Below are experts of layer 7 (counted from 0) of a mixture-of-experts language model. Rows are named router (the router's row for the expert) and show model dimensions 320-383. Each number is 500 + 50 x the weight over its row's rms, rounded and kept within 0 to 999. Numbers have three digits each.
Before each expert's rows: a language model's description of what the expert responds to; "comes before" lists some tokens at least twice as common just after its tokens as in all text. This comes from a sample of Wikipedia text that the model never trained on. Tokens count by the router's weight.

# expert 39
It responds to: Words and pipes in census prose and vote or standings tables, such as median, households, females, percent signs, minus signs.
comes before: " 0", " ", "\n", " 1", " 2", " 3"
router:539492498498556538474489496478448457601429487483492474476563549553523526472473590563516551455463448548420451458456539485545450530478468410454471525481528632435580481591525489506471510387518526

# expert 20
It responds to: Line breaks and cells in wiki tables such as sports standings, election results and asteroid lists, such as MPC, JPL, +17, −35.
comes before: "|", " |", " ·", "===", ";", "|---|---|---|---|---|"
router:559494418510521500462578431539470478633496381486499505556589423487625528449404479542482483389451496492433449487459464517504532633520431489460534512553542516554519553537500482496344477464538548

# expert 37
It responds to: Word-final suffixes in plurals, taxonomy and foreign-language titles, such as -idae, -ensis, -aceae, patients, cells, German and French endings.
comes before: ",", ".", " (", " and", " are", "\""
router:527393427476538521501502482497433455527424525548471474444554498488481492475464511548522561504464547474464509549559410527447577563533500549548518498479474515396554528519453484586480553453585564

# expert 17
It responds to: Numerals and number words giving counts, years or minutes, such as three, several, five, 1643, 64', 22.
comes before: "th", ",", " years", "–", "-", "%"
router:420372427470567502541495489523591531456541527480397578556484496578455565520538496515464531454494521444472436636615551568462572506444475427478471489520523455475520428549399511615480510528481485

# expert 43
It responds to: First capital letter of a split personal name, often after country codes or in lists, such as T-ihomir, J-arkko, M-ukhtar.
comes before: "1", ".", "0", "2", "3", "4"
router:498495455486580408450516545537511449563507495459533618570545340456568494404500541584485462440502493472517482505593507589519446452466381474557561498578535497439517521517525410502424456519535608

# expert 3
It responds to: Years and media words like television, musician, songwriter in release or career sentences, plus line breaks closing paragraphs before headings.
comes before: "\n", ",", ".", "==", "–", "s"
router:488404470560587475519501426573517517525489524472496465501514493507566513530448425513494571458506522537460512532523527558503552556522486481471585475472528467423614491479421442525500542520541510

# expert 34
It responds to: Prepositions such as in, of, for, by, during, throughout, often right after institution names or nouns like member, part.
comes before: " the", " a", " his", " this", " its", " their"
router:459487509383523557392491563464556492508438592499444577572507439426537447457532576503422505508449511531458500558497551566428545584495569495419486405578538501422515495400396527526482545552551633

# expert 10
It responds to: Line breaks ending list items in taxonomy, awards and see-also lists, and opening parentheses or bracket superscripts before dates or notes.
comes before: "-", "\n", "The", "==", "|", "==="
router:461448437446492523499462458584503584545436438424522581567530449426524437511471640551412548482440538463487414539485565548582553541563432461497586500460515522446470499476449414596455496476480518

# expert 32
It responds to: List dashes and field labels at line starts in infoboxes and taxoboxes, such as Born, Coordinates, Genus, Website.
comes before: ":", "=", " •", " /", " Born", " Country"
router:593510459395560518409535399506523430532488499439518474519508448452499475505474442524418510459417574491461516482515516512525532499528440515524549431558552548475529469501493458523466480586460495

# expert 27
It responds to: Byte pieces of Chinese, Japanese or Thai script, often inside parentheses after romanized names, such as 章, 馬, 罗.
comes before: ")", "–", "),", ").", ");", "}"
router:480414462594536501484495553514511493548450558491527461542538438543551542482533499547435539490536482488468464537493542532524580564506540441493553517446470526505490489468498465548442538524587568

# expert 45
It responds to: Country, state, city and region names and their pieces, such as London, California, New York, Anglesey, Stockholm, Munich.
comes before: ",", " and", "'s", " County", " War", " City"
router:549473486505536547530506445514439485475513459480382505587583484469637450511478615574524556507485576443456528547464414550421477519566544469527435506534470520444593542500512507473419513542492537

# expert 11
It responds to: Pipes opening table rows and country or position codes in sports tables, such as FRA, AUS, MF, DF; also titled, called.
comes before: " |", " \"", " 1", " USA", " MF", "00"
router:519535505543460480415451475563523484471472388509468523493528492489453536426562494547534438459466581529529407577527534510551487588596474457511573539558464531448547462437450545495434545421582589

# expert 6
It responds to: Standalone digits and numbers inside pipe-delimited tables of sports results, times and scores, e.g. 3:35.10, 7–5, 0.
comes before: " |", "–", ".", ";", "%", ","
router:551447460451521493515545509460408457579508488457542532572501492451597528509518552541452531460447555486420433506525447526519507562499556517519474505512486522562543514462565495610381537489486522

# expert 1
It responds to: Month names in dates (in August 2017, 18 Jun 1911), closing parentheses, commas after day numbers, and the metre unit m.
comes before: " |", " 2015", " 2021", " (", " 2012", " 2016"
router:501495512458619536553502473562460597536530517520456554547518518390630558440521501557491538440475602611450534596564488505453603523532488532465511541552478515488530503499410424577543456532523566

# expert 26
It responds to: Periods, commas, and the article a, plus clause-linking words such as when, where, because, that, which, However.
comes before: "\n", " The", " He", " he", " In", " It"
router:533514444459484490475566425483513516605494545373487536540515533484525451540496499491483486544413469521414442506598503532490582539550352534463540566599504594428438454582391439530474544586479679

# expert 15
It responds to: Commas ending a clause or place name before and, but, which, who, plus and and sentence-initial He or She.
comes before: " and", " which", " but", "000", " who", " a"
router:581532432452501480493566458526449535553488502531463552560638411478605517435504505489456549477488562488501450557634550573545492609650489503451442461539483583430547487593360538535502538513592542

# expert 23
It responds to: Pipes between cells in Markdown tables, especially header rows and last cells, and |---|---| divider rows.
comes before: "\n", " ", " 1", " 2", " 3", " —"
router:527396381465489467432476384450431536482504527449493539654512548311483558407551557521381522478465452599469509569571469514499513600549476529419460583527450517529544497570462500540395516480518513

# expert 42
It responds to: Final nouns of organization and event names, such as District, Corporation, Council, University, War, Olympics, often before punctuation.
comes before: ",", ".", " in", " (", " and", " of"
router:455406432452472521439565457536472449594582508502397588550530490502645571441526426578474507493447418492350473534623501493422441494550513452554460513454454508457534467472459425515450551478507539

# expert 28
It responds to: Dashes, parentheses and numbers in measurements, ranges and coordinates, such as ft, km, sq, UTC, dollar amounts, infobox field names.
comes before: ":", "°", "\n", ")", " (", " mi"
router:528502469477510462457467397513452526541545476450558464596545517456494595472527534643474550488414505435492470498552470606477529499583515446572569520456470635439535461567498568516531529443532536

# expert 0
It responds to: Concrete and institutional common nouns following the, a, his or their in prose, such as ship, court, room, season, town.
comes before: ".", " of", ",", " in", " and", " to"
router:498396430434556598529488409502492462606527486481488483517503495515475533441519478591520515526512485506393508545563580494518504556514477487512559546465414486337589517516474509527462495474502540

# expert 33
It responds to: Empty table cells in election and results tables, on/off/out, and first pieces of split verbs such as rep(elling), sl(aughter).
comes before: " |", " October", " May", " September", " March", " August"
router:543519470515452597459533478575464651468580474500465485533513571389549517404553482519461480464445479502550429498530559520563605521494467472425521438517446568378537511543398489540505501537508567

# expert 24
It responds to: Pronouns and clause-opening words like he, it, they, which, There starting clauses, plus Japanese name pieces like Ito.
comes before: " was", " is", " as", " had", " has", " are"
router:517512445540522452495538491504429484608471462536368539548654418520521480457532557596429473499448515507426494524579470504514483539525441483532435522549479468380486516485514561458502478520619493

# expert 35
It responds to: Periods and commas inside numbers, ISBNs and abbreviations, such as 14.683, 2,216, U.S., plus closing == of headings.
comes before: "\n", "8", "9", "5", "7", "6"
router:505464587466465551385507472553491519628573478503503529551485405422430469508531561546549395485452561549490552461536456481543521499572429509511498517503488531401522417440518455522434546461540540

# expert 14
It responds to: Forms of be and have (was, is, be, been, has) and similar verbs like became, remains, right after a sentence's subject.
comes before: " a", " in", " been", " to", " an", " also"
router:518473450486517471505572424517511468560436505541467533526510505474653476510452470589491450496494467518434486495563570579490500466546538537532616530477550529454467492469473511541449505424496539

# expert 40
It responds to: Colons after infobox field labels, and degree, minute and second numbers in geographic coordinates, plus dates in tables.
comes before: "′", "\n", "″", "°", " ", ")"
router:499487480529508559459599418450469508568490430431511517508532484532546532505460459535488554493400480519487505518534497559523559545568480562509528576421456518433495402487430451561491600489550551

# expert 19
It responds to: Later pieces of proper names and capitalized name words, such as Blue-bird, Major League, Street, Square, Creek, plus single capital letters.
comes before: ",", " (", "'s", "\"", " is", " was"
router:526416435535554550483470450518480464526499455511409509549502520526525547444551517595533593534475559521465543638604425513483530547556508488598483493506486479456542504427396491489405526462583531

# expert 22
It responds to: Pipes, dashes and semicolons in tables, plus LaTeX math pieces like \left, braces, and backslashes, and some ordinary words nearby.
comes before: " |", " -", " 1", " 0", " 2", " \\"
router:592448472425527581468430417487449534503511480504529595462536510538586507433542542518491533467374567527514374484436503545527572471530511398502527454449456517534536417499574551548440515453560503

# expert 12
It responds to: Prepositions and transitive verbs that take an object in narrative prose, such as of, with, by, took, remove, announced.
comes before: " the", " a", " his", " her", " their", " an"
router:480478522373489594417458516442537467486455495516464520550550474495570396375497593508531483525430468528392412475505536551430534521521597498457461536552539519450585528486466585535449534555486579

# expert 38
It responds to: Nouns typically followed by of, such as President, Minister, number, member, Count, structure, plus section headings like Results, See also.
comes before: " of", "==", " ==", " for", " also", "'s"
router:548429421492594556494478496555520463540500475527477501611502505494469524547464509568480523507536606510489520591592567525516524534529395523433535511452414552355492452549490511548403459373508527